{
  "n_layer": 10,
  "d_model": 384,
  "n_experts": 16,
  "experts_per_token": 2,
  "d_expert": 176,
  "d_shared_expert": 320,
  "activation": "swiglu",
  "moe_layers": [1, 2, 3, 4, 5, 6, 7, 8, 9],
  "router_score": "sigmoid",
  "normalize_top_k": true,
  "routed_scale": 1.0,
  "balance_loss": 0.00379,
  "balance_bias": false,
  "n_groups": 4,
  "groups_per_token": 1,
  "shared_expert_gate": true,
  "init_std_router": 0.0114,
  "lr_router": 0.000565,
  "vocab_size": 32768,
  "norm": "rmsnorm",
  "norm_eps": 1e-05,
  "tie_embeddings": true,
  "optimizer": "muon_variant",
  "lr": 0.00999,
  "beta1": 0.95,
  "grad_clip": 0.5,
  "batch_tokens": 65536,
  "seq_len": 1024,
  "train_tokens": 336700000,
  "steps": 5138,
  "dataset": "wikipedia_en"
}
Below are experts of layer 7 (counted from 0) of a mixture-of-experts language model. Rows are named router (the router's row for the expert), down (a neuron's output weights, with its number) and show model dimensions 256-383. Each number is 200 + 30 x the weight over its row's rms, rounded and kept within 0 to 999.
Before each expert's rows: "raises" lists some tokens whose logits its average output raises strongly, later layers aside. This comes from a sample of Wikipedia text that the model never trained on.

# expert 15
raises: ",", " and", "."
router,163,173,167,185,282,157,216,220,196,168,160,160,143,214,205,258,193,200,218,230,221,177,195,200,164,210,221,256,204,164,236,205,208,183,204,212,245,215,187,186,180,202,196,244,214,253,201,213,196,192,234,176,263,220,205,220,232,127,216,178,212,242,232,188,241,230,196,235,181,239,199,140,175,232,188,189,163,220,193,236,216,179,222,167,201,197,223,196,176,270,170,177,215,205,171,247,204,248,208,182,239,224,228,190,169,206,209,222,233,239,178,207,202,238,165,155,217,197,208,165,175,202,142,138,206,220,200,220
down0,173,179,154,165,212,225,175,161,226,153,238,216,138,195,168,209,244,234,214,200,210,171,198,217,158,149,183,163,177,188,141,205,207,208,173,248,186,155,203,187,179,209,216,206,181,205,237,135,243,183,205,192,213,193,185,240,204,236,175,165,233,126,219,188,188,202,264,267,140,175,145,214,244,231,231,206,177,253,186,183,201,241,134,178,259,159,185,201,152,196,201,256,200,203,153,198,222,219,206,147,179,177,172,225,176,177,148,159,199,235,206,215,191,177,132,178,182,198,179,227,183,172,187,177,170,222,144,151
down1,174,216,228,179,189,133,234,182,155,220,262,241,176,169,190,198,189,161,170,217,218,178,224,201,221,243,213,207,200,219,207,247,256,195,195,181,215,264,187,209,205,193,277,219,248,189,185,154,199,192,235,246,215,235,186,229,194,226,172,189,178,222,170,205,210,165,210,203,245,183,207,183,192,217,195,184,222,176,212,170,222,174,166,227,194,226,220,223,214,206,169,215,272,166,208,174,181,228,195,136,177,219,188,202,191,131,222,235,209,161,218,252,157,212,208,179,243,217,172,193,217,189,187,185,285,195,218,184
down2,225,161,172,196,298,201,204,262,208,216,223,226,209,273,215,212,205,175,233,203,224,183,242,170,165,191,201,264,170,198,186,169,186,211,225,190,204,169,239,172,198,273,228,198,216,238,209,203,190,218,188,208,161,233,178,200,214,194,203,125,221,198,222,198,197,242,151,170,229,180,188,203,202,159,189,270,176,235,209,222,214,245,211,194,196,192,213,237,199,162,158,230,205,174,204,208,209,210,122,193,196,237,212,203,194,202,259,259,187,181,227,172,192,155,182,193,176,242,219,200,158,217,255,192,177,196,225,160
down3,168,203,180,205,194,211,147,212,201,226,185,185,218,188,201,159,205,134,167,233,168,144,226,255,189,191,170,206,147,142,222,235,223,232,162,147,216,225,202,172,168,207,160,270,257,193,216,211,127,211,228,174,186,229,166,198,240,214,212,297,205,192,218,149,200,235,236,199,212,179,176,190,196,169,182,151,187,189,192,174,204,214,223,222,222,255,199,220,191,211,261,178,200,180,227,221,184,194,222,184,184,198,215,227,249,222,196,183,186,175,236,192,171,184,183,183,160,216,195,186,193,248,204,190,225,185,164,194
down4,214,182,176,234,202,151,212,193,208,154,172,165,201,189,270,188,180,140,203,174,223,253,180,245,235,241,239,164,213,164,254,206,217,238,241,254,207,150,242,210,167,173,218,175,155,138,162,205,211,197,234,152,250,190,272,127,221,181,191,156,190,170,206,158,168,235,189,185,252,175,237,241,191,171,168,199,231,171,181,178,192,185,137,222,208,212,246,177,214,204,162,224,203,158,189,195,234,174,253,190,246,276,205,150,167,168,231,191,236,224,180,177,194,160,198,219,200,211,178,164,180,238,203,167,241,185,177,202
down5,133,168,190,148,144,210,195,220,197,202,224,142,177,229,181,192,201,189,201,172,183,206,143,166,188,158,183,200,196,221,173,266,193,151,212,259,243,196,140,204,198,162,147,174,156,221,242,169,193,193,195,227,204,231,228,164,205,199,208,177,213,197,129,192,180,173,157,170,233,198,185,257,212,202,238,185,221,169,170,187,221,195,238,249,218,198,175,229,229,219,265,214,209,165,172,154,199,141,238,189,204,230,229,202,229,225,215,235,219,216,188,185,170,134,225,170,216,188,173,210,198,150,194,173,266,175,173,196
down6,175,222,194,231,236,222,191,218,165,160,242,181,247,231,162,176,199,221,182,180,209,284,188,170,171,155,185,237,201,194,198,182,193,210,181,193,162,171,225,200,199,128,169,158,168,220,200,208,260,150,166,205,193,174,190,213,233,206,241,179,243,207,214,227,187,200,210,194,209,196,232,253,156,193,241,255,213,149,205,236,150,167,212,194,188,165,255,277,245,182,155,229,174,208,202,208,204,149,206,232,194,162,211,227,185,198,238,199,194,234,199,171,227,188,228,186,172,162,168,221,234,181,194,225,209,157,174,172
down7,270,250,163,269,170,205,242,241,150,188,177,204,245,155,223,201,225,228,183,184,152,252,160,225,145,166,164,230,190,191,220,182,240,219,186,158,231,238,213,202,222,207,192,198,193,197,165,212,220,213,204,203,224,268,223,193,133,195,208,176,231,215,192,236,191,204,196,199,188,220,224,170,226,194,171,233,190,152,157,146,218,163,142,195,161,223,203,153,196,218,188,166,237,144,212,217,221,206,223,206,247,188,151,206,243,136,162,163,193,208,167,187,246,208,220,169,165,191,222,176,201,257,269,170,201,225,215,193
down8,205,197,193,159,201,200,199,213,242,248,163,180,212,177,194,179,273,210,211,188,178,215,199,213,171,188,264,234,187,195,144,242,231,248,231,218,136,180,223,205,216,232,245,171,211,197,183,203,182,185,173,129,168,176,183,188,201,225,167,170,226,186,205,208,203,214,223,197,241,236,194,182,213,180,228,221,226,200,234,235,195,200,232,226,186,206,178,243,225,227,214,163,180,202,196,212,181,182,182,183,190,245,173,182,208,133,192,173,178,232,239,219,198,173,134,170,273,229,217,175,204,178,192,239,208,208,214,192
down9,239,173,171,217,204,254,133,235,232,188,240,188,176,222,192,175,233,157,248,206,224,181,168,222,226,156,208,221,163,147,169,159,243,159,214,182,195,177,225,142,186,216,220,219,199,200,144,202,253,201,167,178,176,181,155,169,191,157,252,180,191,216,201,202,173,224,178,177,235,220,225,199,204,199,196,191,180,220,233,213,255,259,265,159,181,108,222,224,190,218,166,229,213,188,272,175,201,230,236,172,229,233,209,181,181,253,216,245,178,211,243,156,178,201,205,192,229,168,166,229,210,209,156,226,220,189,169,233
down10,156,170,229,212,222,225,236,202,159,203,234,235,215,215,226,196,216,237,222,176,229,182,243,252,215,240,166,191,236,208,239,178,206,187,173,190,140,156,223,212,230,190,201,177,177,204,244,220,219,168,186,160,289,178,184,233,173,199,233,210,164,195,224,190,199,216,146,196,234,230,165,177,187,183,223,272,219,162,187,248,225,149,221,178,208,188,173,193,228,235,165,246,193,193,247,183,210,181,237,167,163,210,190,177,181,184,184,249,207,149,196,228,194,199,223,182,225,167,254,197,210,217,210,216,144,174,210,208
down11,175,174,250,227,175,246,234,184,175,219,215,231,180,236,186,197,186,225,170,198,169,224,228,154,233,197,220,213,162,190,258,162,180,165,206,239,232,210,175,212,173,191,181,166,194,159,209,122,170,201,215,203,236,204,169,230,198,163,181,129,234,198,148,233,157,211,275,194,196,205,207,207,163,182,206,212,203,166,158,171,172,268,141,191,221,210,198,225,201,233,215,176,176,205,173,158,234,222,234,236,163,210,210,230,214,229,223,280,180,221,232,172,223,211,185,152,182,195,222,153,189,233,251,241,216,216,187,175
down12,206,177,229,177,151,170,191,222,199,208,217,189,192,171,216,201,218,209,212,242,220,220,179,216,186,137,188,261,206,200,146,209,235,150,181,222,165,143,200,160,203,188,180,166,233,192,230,189,217,235,176,205,201,241,262,240,182,181,227,174,231,214,147,165,177,171,152,161,207,200,200,194,210,206,252,187,215,187,184,177,188,227,196,247,206,178,237,252,176,233,135,209,219,187,172,194,232,171,228,166,249,224,182,264,218,216,172,285,184,263,201,235,171,228,197,221,233,171,197,198,204,197,247,151,187,214,181,198
down13,221,183,212,233,184,227,231,217,176,174,189,163,219,196,204,201,240,213,158,200,160,225,151,186,173,190,214,198,205,242,210,211,254,199,177,189,228,205,148,169,231,186,121,221,209,223,197,205,207,210,216,168,135,173,197,170,218,213,153,201,181,191,192,197,245,139,170,231,198,190,207,143,240,189,226,200,241,128,219,175,192,181,192,196,184,181,150,246,185,240,198,179,250,204,168,241,163,212,192,216,188,209,177,199,238,196,169,245,204,220,197,165,168,238,179,142,217,223,172,221,278,212,195,188,210,214,171,182
down14,192,190,180,141,246,246,245,193,195,199,216,196,211,154,193,200,202,166,232,206,210,215,185,232,214,204,147,194,139,175,193,185,204,192,250,260,217,242,219,255,212,201,178,198,200,184,180,240,210,230,172,201,189,153,199,195,140,178,275,185,153,278,194,219,216,232,211,170,234,261,168,194,277,204,178,203,179,232,186,201,189,232,230,195,186,234,216,213,191,170,228,201,203,200,137,172,226,208,255,207,175,202,183,210,195,173,229,174,205,224,196,186,154,206,206,211,222,176,200,263,192,191,213,164,172,202,225,154
down15,217,225,190,254,178,215,232,174,168,183,220,174,221,163,208,185,181,253,195,169,168,121,203,244,126,234,189,236,221,193,222,195,231,203,202,153,180,165,224,244,204,233,194,157,176,207,193,235,148,250,187,198,187,212,213,253,217,247,209,183,217,232,200,253,156,240,180,248,145,197,230,234,243,154,164,205,172,273,243,186,217,176,209,215,217,190,232,211,182,212,219,210,228,195,153,208,199,202,199,258,178,249,146,213,241,215,219,192,234,239,202,175,229,207,273,203,178,195,161,167,184,176,246,176,203,222,160,228
down16,175,192,207,185,226,184,216,203,213,203,191,203,153,168,196,195,164,201,203,232,172,182,139,168,172,173,177,212,252,173,225,221,236,165,146,188,222,211,260,242,183,208,186,240,195,232,170,162,157,214,174,179,221,276,163,209,209,201,214,195,177,175,249,148,172,152,224,153,215,214,204,201,193,206,189,221,151,164,215,203,205,170,191,246,190,225,200,196,229,134,219,154,202,239,208,217,221,243,176,198,141,188,183,194,202,181,165,242,195,220,166,226,241,258,214,138,197,219,148,217,166,254,237,250,174,148,155,162
down17,162,203,244,155,233,249,187,190,195,192,197,193,167,201,226,216,161,197,167,203,176,245,193,215,172,188,161,143,195,192,191,242,136,203,181,215,147,215,142,234,207,222,205,226,212,221,176,229,202,243,211,169,223,202,217,203,162,188,214,187,237,183,193,195,175,230,240,216,207,176,166,204,192,206,216,225,204,174,122,196,196,257,237,195,231,190,209,153,208,148,209,230,170,193,259,184,208,200,190,246,195,181,192,184,254,213,204,199,152,186,283,209,222,251,224,218,201,231,200,157,210,223,212,151,174,185,187,187
down18,156,194,196,190,135,223,183,215,239,211,255,166,211,181,155,218,223,216,221,234,235,219,205,222,220,168,216,209,250,191,194,148,218,225,217,224,162,219,206,225,176,189,195,157,192,233,194,200,157,118,202,231,159,187,194,201,273,222,212,166,198,151,225,197,179,183,218,185,216,195,237,206,171,248,178,189,211,194,226,185,211,260,242,185,170,225,228,183,137,174,186,233,175,233,216,231,198,225,208,203,207,218,191,235,180,204,178,215,224,218,213,150,205,176,148,183,217,166,177,212,187,219,101,209,203,182,183,246
down19,169,157,236,174,171,236,177,182,154,209,216,181,273,204,212,199,158,198,186,209,183,212,175,182,187,187,234,191,227,210,178,149,193,99,182,185,195,235,227,194,255,153,207,195,224,193,206,228,216,205,239,220,199,192,172,251,174,252,232,184,167,197,183,185,187,187,247,205,196,189,196,232,176,175,239,207,200,178,213,233,227,148,245,182,239,224,252,204,205,195,206,190,202,227,214,252,169,218,189,179,244,174,218,203,195,186,236,201,169,254,246,218,143,213,150,175,231,173,207,268,197,174,186,178,192,169,201,147
down20,201,144,208,231,229,232,186,221,224,234,193,160,172,276,169,168,129,231,191,205,197,150,194,182,207,232,180,201,207,177,219,255,176,177,173,206,196,188,241,167,229,224,158,244,172,182,170,171,218,193,220,242,188,181,236,239,269,172,174,175,203,141,186,231,195,213,206,270,251,194,196,169,210,194,181,178,200,149,213,231,215,214,209,186,189,191,177,220,177,145,238,193,250,206,217,164,153,222,256,172,193,134,210,213,174,180,225,159,207,207,175,196,251,202,231,220,174,214,191,197,164,178,199,241,206,213,219,201
down21,175,220,222,195,221,170,179,170,193,203,206,249,147,258,183,184,151,156,213,172,225,213,194,191,230,203,195,211,197,240,190,229,246,221,210,157,196,220,190,236,222,182,264,230,244,175,200,227,223,220,204,180,227,221,215,219,239,233,221,205,174,191,187,220,213,230,213,158,251,170,219,155,196,215,182,238,288,182,192,231,237,148,230,222,203,196,212,206,176,200,254,136,179,167,167,202,168,130,182,200,165,199,165,215,227,186,201,238,179,154,192,256,148,205,224,144,211,158,180,169,210,249,166,212,204,211,203,197
down22,162,213,226,218,211,186,241,180,184,157,203,197,136,191,167,209,260,188,168,192,161,213,163,186,210,244,230,161,199,199,258,163,179,185,118,168,202,119,253,224,204,215,159,208,215,177,208,204,225,228,160,245,187,214,193,168,205,252,193,196,138,197,180,209,193,199,208,193,160,194,204,230,172,183,203,171,183,198,166,183,145,147,190,194,208,225,160,189,190,226,183,142,204,235,158,218,221,234,170,210,164,243,231,223,233,253,187,171,210,194,197,251,180,206,197,156,180,232,221,217,177,182,232,184,191,141,223,216
down23,218,177,165,197,146,183,218,140,143,216,205,225,219,209,126,189,202,175,214,199,162,156,165,197,257,167,149,167,188,215,219,187,166,190,186,198,176,223,209,175,152,242,202,170,151,192,183,207,172,201,239,213,191,203,179,190,244,183,197,156,211,206,154,229,226,167,231,171,201,152,170,143,202,179,198,212,191,196,217,224,200,212,155,193,213,117,189,168,167,172,214,187,188,188,144,211,150,214,202,202,162,176,204,240,166,189,201,196,226,257,139,226,242,270,196,200,170,196,236,224,240,194,270,256,226,233,170,199
down24,184,197,173,177,201,189,132,196,193,205,146,227,179,181,200,175,188,187,248,235,221,198,162,173,194,205,215,209,273,188,226,203,106,194,186,193,154,245,245,254,171,157,220,208,181,241,210,217,136,207,221,197,157,197,179,202,208,190,174,178,191,219,195,215,157,212,191,174,189,246,202,140,185,191,212,185,207,150,194,246,201,146,202,256,216,215,225,218,230,206,198,211,211,189,224,206,154,213,177,199,162,213,200,229,210,226,218,217,194,245,152,204,250,220,228,173,198,108,192,195,254,175,136,210,156,211,125,229
down25,240,182,202,221,180,210,191,206,255,168,207,210,140,212,187,166,180,236,138,230,171,172,183,185,190,224,176,252,176,169,242,203,237,223,190,173,159,210,190,199,239,156,157,201,184,181,235,191,239,222,141,181,213,217,204,193,222,214,216,211,184,257,169,204,198,201,212,223,197,194,193,176,208,234,238,132,151,203,212,194,162,206,221,161,227,188,239,198,193,240,159,220,213,217,201,250,223,197,210,167,230,230,197,213,219,175,163,185,190,214,286,245,168,167,213,202,222,134,190,229,171,162,183,231,252,218,223,183
down26,193,225,224,202,125,234,225,222,208,211,211,225,238,221,217,191,149,242,191,228,225,200,227,213,206,224,203,203,192,256,244,183,187,275,196,207,174,211,155,198,135,189,165,202,204,183,192,176,232,215,166,215,173,190,232,193,178,259,209,258,197,199,226,199,227,216,178,225,182,175,255,192,158,230,181,176,196,186,176,182,172,200,212,254,238,206,136,175,170,205,171,167,228,170,216,169,132,186,218,230,210,200,230,149,176,119,181,176,218,193,250,177,158,182,179,242,220,213,203,238,189,168,187,196,234,162,231,211
down27,242,217,183,214,183,256,226,197,197,198,196,197,258,223,182,177,207,205,201,192,145,203,167,183,213,175,243,142,273,222,265,185,192,198,209,208,183,206,219,186,211,205,194,218,206,186,213,192,164,204,209,170,161,244,206,220,185,172,220,223,214,170,208,162,196,237,200,231,247,217,173,265,215,183,267,207,203,151,236,206,154,208,184,132,180,189,214,201,185,257,191,223,228,205,217,235,194,229,219,241,178,183,215,199,207,180,193,150,176,220,211,173,165,235,241,200,253,185,159,251,199,203,165,231,199,201,215,223
down28,230,213,179,181,239,185,154,201,182,200,112,160,187,193,200,164,195,177,241,146,245,164,206,174,201,219,199,197,228,174,147,211,174,178,197,223,183,237,229,221,200,177,170,236,185,167,214,233,184,168,196,175,193,196,233,183,203,195,190,215,186,279,164,183,245,172,233,201,163,210,250,204,202,171,218,178,193,200,181,193,214,204,213,170,236,182,198,249,180,200,189,207,164,286,198,209,172,282,243,239,140,197,222,221,198,144,212,150,237,175,161,180,201,179,196,217,147,175,244,217,180,153,192,190,136,214,266,185
down29,227,173,258,209,187,257,190,183,205,179,170,160,176,216,102,281,170,180,215,235,203,241,209,199,185,199,187,182,247,196,213,236,168,173,198,187,215,155,146,146,210,187,228,247,287,198,204,227,172,167,197,204,211,201,225,219,153,215,221,206,190,176,193,219,242,230,157,226,235,220,166,239,193,187,160,252,247,272,164,227,214,244,168,161,228,216,177,213,199,132,210,170,242,138,169,169,186,169,207,155,178,213,232,219,198,129,205,171,176,218,212,197,188,196,240,248,205,266,210,167,173,240,209,197,209,205,142,223
down30,173,183,181,215,209,166,193,211,261,157,228,167,207,152,184,219,206,188,188,298,176,215,201,182,188,175,195,209,175,183,206,187,216,192,181,189,200,201,142,190,207,204,200,201,207,244,221,179,260,257,149,219,179,207,228,244,195,184,191,189,133,188,234,223,214,185,287,238,200,189,207,185,290,183,197,235,174,174,249,217,241,171,219,179,183,205,182,207,221,186,205,296,206,211,237,173,215,221,219,138,216,228,197,238,196,190,196,232,215,225,146,141,178,251,253,224,192,171,156,222,185,176,185,231,220,251,188,233
down31,202,238,231,150,179,174,233,187,207,233,166,209,199,201,199,214,208,160,249,232,198,181,228,263,205,221,244,210,212,224,184,206,156,235,172,226,210,221,165,153,216,183,246,229,224,188,246,236,204,188,176,226,155,185,194,190,196,206,217,214,147,212,210,234,183,214,218,210,209,232,148,152,159,215,176,183,206,145,223,164,242,225,155,198,183,203,201,177,213,232,201,215,200,184,184,223,166,223,253,161,187,193,189,228,172,206,193,230,218,206,245,197,241,204,252,202,216,152,251,231,231,231,187,222,214,192,207,155
down32,146,217,222,183,183,243,213,219,203,178,225,165,234,158,205,188,184,189,216,188,212,214,212,226,210,191,160,213,226,212,238,178,160,174,235,203,199,253,219,215,218,130,225,214,235,179,149,82,245,231,230,258,206,214,179,167,169,168,208,159,207,211,141,222,210,227,206,237,191,224,199,198,150,218,188,196,210,169,145,177,167,146,201,176,222,146,184,200,207,160,183,202,194,189,192,210,168,210,197,182,158,162,211,162,264,191,148,174,199,135,160,156,195,220,225,239,169,178,159,229,183,219,257,156,183,207,196,216
down33,152,214,231,178,201,202,139,162,243,199,142,179,197,230,207,203,202,186,212,197,187,208,212,271,184,176,246,261,210,208,170,196,230,207,182,192,227,216,178,163,210,192,201,218,241,194,217,131,154,220,171,118,213,248,206,256,174,203,200,193,253,240,209,220,154,192,223,198,208,156,157,191,177,236,160,170,202,202,203,234,214,186,238,181,225,139,177,224,213,211,222,229,221,211,228,199,208,197,213,196,196,193,201,164,195,216,238,181,232,179,198,175,171,175,196,143,191,243,188,240,134,175,201,181,214,240,175,235
down34,129,222,166,173,210,180,176,229,249,209,189,219,199,151,222,203,168,166,203,211,212,212,187,159,187,214,204,193,139,221,247,225,218,164,181,258,258,180,224,219,227,252,154,183,211,233,254,234,179,199,200,180,188,215,191,210,208,259,217,173,164,188,236,218,151,168,219,153,207,196,179,204,177,167,175,234,215,187,253,154,187,224,166,225,208,208,228,141,202,251,149,257,166,190,167,183,179,211,189,207,177,206,218,198,177,211,229,207,221,206,215,154,220,189,237,189,210,177,200,220,189,212,193,194,195,204,210,202
down35,146,225,180,196,163,229,265,174,200,157,190,171,227,217,183,204,206,188,185,155,288,201,120,224,228,204,193,156,207,168,213,201,230,182,179,116,185,162,260,180,180,201,210,214,179,174,229,223,157,145,180,154,203,228,209,170,172,230,208,160,184,194,188,186,167,187,210,204,205,218,177,241,176,214,241,221,277,172,201,225,190,186,222,188,219,222,185,188,220,169,176,195,239,195,182,245,201,162,235,192,213,250,162,252,197,210,209,193,200,244,221,172,202,190,219,165,196,128,184,241,218,147,190,261,187,187,217,193
down36,190,236,213,159,233,211,204,231,199,244,193,208,223,160,221,193,157,245,202,195,193,202,177,219,205,154,219,167,229,250,213,175,181,194,188,202,186,249,278,174,220,202,223,234,186,210,183,248,221,228,241,183,153,218,164,156,122,163,214,195,188,244,248,215,181,239,213,262,198,183,190,228,188,193,200,208,164,216,186,175,187,239,216,192,236,195,196,248,172,177,193,223,246,243,214,175,150,256,201,251,184,160,240,175,264,261,197,180,199,209,252,214,183,240,187,198,241,207,193,185,188,178,188,236,146,199,199,234
down37,228,240,201,207,183,234,206,183,195,161,195,247,200,225,192,223,228,187,194,165,229,187,199,207,201,244,210,222,182,250,248,139,228,172,250,173,163,167,180,170,172,228,186,178,201,174,167,207,248,216,205,227,171,178,167,183,247,164,205,201,179,173,194,193,240,156,148,189,217,133,161,201,153,178,235,164,205,152,178,245,254,137,242,226,153,253,274,225,175,212,192,218,169,213,173,253,196,269,223,157,198,208,142,193,239,214,172,147,254,200,199,241,259,201,181,175,207,261,236,215,222,140,190,205,166,169,179,226
down38,242,230,165,160,223,205,186,201,208,171,224,175,208,179,171,139,157,141,198,145,202,142,232,212,153,196,204,268,207,223,247,186,168,197,223,199,186,216,211,154,126,179,163,238,182,212,203,161,181,185,225,164,200,211,212,194,179,195,215,162,210,239,271,192,189,190,168,176,173,200,187,185,200,206,171,195,202,184,194,212,146,214,212,268,215,214,207,213,255,166,196,217,190,199,250,178,163,185,246,194,217,238,231,238,157,180,171,169,261,170,214,172,194,163,191,279,143,190,168,181,176,236,203,198,194,251,216,167
down39,193,221,179,220,182,246,211,199,199,171,206,205,178,253,146,167,183,234,209,210,183,199,195,185,212,188,245,215,186,255,183,169,181,180,182,179,233,228,210,199,206,188,192,185,202,229,201,213,212,101,279,226,187,195,204,247,174,192,197,160,198,231,205,202,175,206,282,239,170,194,239,208,224,220,208,201,232,204,188,200,192,178,185,223,187,236,228,126,176,186,213,205,244,250,161,210,245,191,210,197,188,168,224,224,204,206,177,212,215,162,216,186,169,201,197,171,225,178,186,179,173,183,185,167,218,199,238,215
down40,225,227,145,204,170,153,209,204,172,98,213,167,203,205,176,197,176,187,233,208,225,182,244,199,178,204,201,190,188,201,210,183,180,149,216,192,198,182,183,246,269,243,255,244,181,140,193,202,202,203,233,218,168,184,188,230,193,170,195,188,193,168,261,255,235,210,241,208,113,234,179,186,212,195,178,177,181,215,189,200,139,179,229,181,160,148,190,240,189,201,160,227,215,224,165,164,208,258,198,257,212,213,190,257,198,209,229,235,166,178,267,214,265,185,191,211,141,256,180,161,197,175,218,218,195,216,188,147
down41,228,160,232,173,183,160,255,147,167,167,195,267,239,140,176,199,238,224,195,229,204,212,219,154,182,213,193,223,240,170,156,174,195,195,184,174,185,206,258,248,172,143,221,204,227,196,234,196,197,219,159,177,179,217,192,193,211,161,201,208,180,175,205,170,212,227,207,194,170,201,213,158,197,156,168,233,231,214,123,177,260,199,191,270,225,212,211,187,216,221,139,173,223,242,223,185,230,243,192,167,172,212,219,178,234,225,219,217,232,167,219,206,219,160,225,187,195,233,217,198,216,192,201,202,206,188,193,211
down42,256,214,206,205,181,196,238,190,229,193,187,185,193,185,176,168,192,243,263,268,216,171,207,205,205,200,174,258,187,230,221,208,178,251,223,231,206,250,177,132,198,166,261,200,263,200,159,225,196,179,234,198,231,245,203,132,215,218,201,181,221,219,185,184,239,175,171,216,228,168,192,238,238,215,158,222,135,210,188,207,213,196,210,192,188,236,213,237,208,182,213,201,169,188,242,212,192,239,248,208,183,222,185,210,174,225,210,220,243,208,168,232,172,208,157,240,184,197,246,213,218,186,225,161,211,225,157,184
down43,159,226,230,209,169,180,166,214,192,189,211,168,218,188,161,208,202,153,197,174,172,222,220,168,189,246,251,211,214,177,197,231,138,140,216,234,191,231,188,164,194,261,165,206,242,219,188,158,215,251,194,211,223,189,189,250,241,206,168,197,215,224,214,239,263,230,162,232,215,180,169,231,163,233,215,188,212,222,189,224,191,177,171,209,230,211,238,205,247,204,214,171,188,207,195,164,247,158,186,219,217,231,180,186,222,210,179,182,192,151,145,177,239,218,232,222,237,196,219,165,173,186,183,200,172,169,183,207
down44,177,138,221,210,179,174,214,182,188,169,168,238,219,164,214,206,194,162,213,169,228,153,208,173,226,198,196,204,181,218,149,203,218,274,197,221,177,216,235,190,202,226,209,173,217,188,147,209,174,260,221,192,208,233,233,203,278,178,194,197,228,103,174,185,225,156,182,207,161,255,151,186,173,178,231,161,205,200,211,245,158,184,199,242,195,218,215,222,225,228,222,140,213,199,213,236,232,221,217,187,168,190,185,239,202,227,171,203,186,190,201,212,230,199,191,195,197,234,203,184,214,240,213,207,231,230,183,185
down45,194,185,246,198,201,232,183,227,196,171,197,190,204,171,187,204,179,172,208,145,210,216,160,211,160,216,138,215,210,184,221,183,216,179,168,192,216,218,207,217,168,183,217,210,213,136,200,154,218,189,182,211,178,200,177,236,198,182,164,164,190,178,209,188,247,194,237,167,228,162,217,257,237,193,227,181,233,208,148,135,262,240,206,136,218,171,192,179,172,245,197,232,223,199,192,165,214,214,179,211,141,177,218,207,120,173,265,198,162,254,207,221,209,240,207,229,163,192,228,176,195,179,165,176,166,173,232,191
down46,218,143,239,169,163,179,206,232,183,176,228,163,205,190,234,262,185,206,167,181,172,186,164,214,212,234,165,163,170,219,165,206,209,179,145,195,200,227,202,219,180,185,213,177,222,162,188,221,221,222,202,149,178,164,169,207,199,201,222,216,222,200,231,169,186,214,179,183,210,212,194,215,220,203,116,184,253,146,187,151,169,177,186,219,181,181,215,254,206,245,194,172,207,278,156,157,219,172,172,237,203,202,239,170,179,222,163,160,182,207,166,211,150,202,189,201,203,196,210,256,147,260,157,177,168,189,204,229
down47,205,225,203,192,165,149,218,220,238,170,226,228,148,237,181,180,225,162,195,248,193,205,119,187,201,197,157,184,261,167,202,175,211,222,190,226,191,219,263,252,218,244,234,193,208,227,190,183,136,182,215,185,225,238,229,228,213,230,261,221,214,194,192,218,184,177,275,240,173,222,215,210,168,219,214,208,237,164,206,245,201,243,206,211,211,169,224,190,254,226,204,184,224,219,253,220,228,172,210,235,245,130,160,231,177,231,212,206,207,251,160,163,194,261,186,177,180,188,232,218,194,246,210,190,180,221,207,234
down48,279,231,201,181,213,203,164,210,202,200,147,195,207,190,259,182,220,216,231,155,244,175,208,214,251,166,153,227,218,220,225,142,148,221,151,259,174,172,201,261,221,183,198,230,189,163,212,182,220,199,204,232,183,185,172,173,178,243,203,246,172,201,227,181,205,182,205,179,190,255,241,178,186,232,247,193,233,192,189,206,227,205,184,165,241,188,189,162,189,159,211,207,214,238,210,272,192,205,216,169,226,190,271,172,213,232,234,224,212,176,193,229,241,183,196,206,196,218,216,183,178,191,187,204,215,204,207,177
down49,219,208,231,156,193,182,203,190,218,139,248,245,137,224,197,228,205,175,139,172,176,196,206,263,205,200,204,220,203,216,192,220,212,173,233,204,167,261,279,214,220,188,171,236,224,184,201,190,148,201,167,199,222,154,203,179,174,181,190,155,173,223,206,218,202,161,104,200,164,207,245,194,203,188,153,171,243,179,214,248,229,212,159,245,210,204,211,192,204,169,150,222,207,200,203,197,194,221,161,195,265,212,202,195,147,182,188,219,176,157,202,202,235,237,234,206,197,190,186,207,263,112,169,182,184,147,180,195
down50,192,197,226,191,226,193,206,237,195,193,185,117,228,230,195,247,207,196,174,190,177,228,182,209,242,189,219,168,187,208,221,237,210,246,180,135,143,186,152,210,168,208,171,206,223,224,184,176,189,234,239,191,215,237,226,170,178,222,160,204,206,178,212,128,166,153,168,216,200,203,217,197,183,215,183,129,209,212,134,211,173,201,245,200,190,208,141,201,215,207,135,218,184,181,197,183,243,211,195,213,225,229,257,224,237,225,226,177,231,170,152,214,143,221,247,183,172,230,233,185,209,192,176,176,219,177,251,199
down51,229,186,138,181,174,183,159,198,188,233,197,216,242,187,234,208,190,258,225,150,171,241,242,166,211,217,190,216,207,200,204,182,198,262,208,186,231,209,232,160,221,161,247,186,227,151,175,263,173,195,241,203,122,186,198,236,217,179,281,209,225,239,184,197,155,189,202,205,166,208,233,189,227,186,210,202,204,194,251,180,183,168,219,189,222,199,194,187,196,176,200,183,199,215,211,242,199,231,226,215,218,188,158,175,199,187,190,158,166,206,184,194,213,176,183,203,212,203,168,170,209,175,281,204,231,210,172,229
down52,174,223,199,159,197,190,199,204,254,267,195,170,204,214,247,154,200,303,261,264,194,243,204,174,182,224,116,183,204,198,165,195,154,130,265,229,219,220,164,202,246,172,232,193,212,238,272,234,155,191,150,169,225,203,203,143,198,248,189,214,196,214,204,144,173,197,236,210,214,225,176,251,220,218,247,182,247,179,180,233,174,250,202,240,186,177,260,229,157,170,201,197,206,269,199,227,195,242,238,176,218,169,190,183,155,166,197,209,132,204,204,172,183,194,217,174,192,188,194,211,210,235,197,219,170,201,202,209
down53,220,206,137,163,186,172,189,197,182,226,253,203,195,237,165,187,180,172,249,176,180,211,148,183,214,216,167,205,196,182,265,221,206,208,192,181,185,214,178,191,187,188,189,234,254,185,236,198,171,189,211,194,206,218,199,202,178,207,151,216,185,178,184,205,128,180,194,174,178,171,213,285,164,204,149,143,167,228,159,197,136,230,202,160,215,161,203,214,138,162,186,214,169,204,220,193,199,163,185,187,149,170,130,204,208,229,214,242,179,183,216,213,210,170,176,292,181,169,205,172,167,212,209,195,212,208,195,253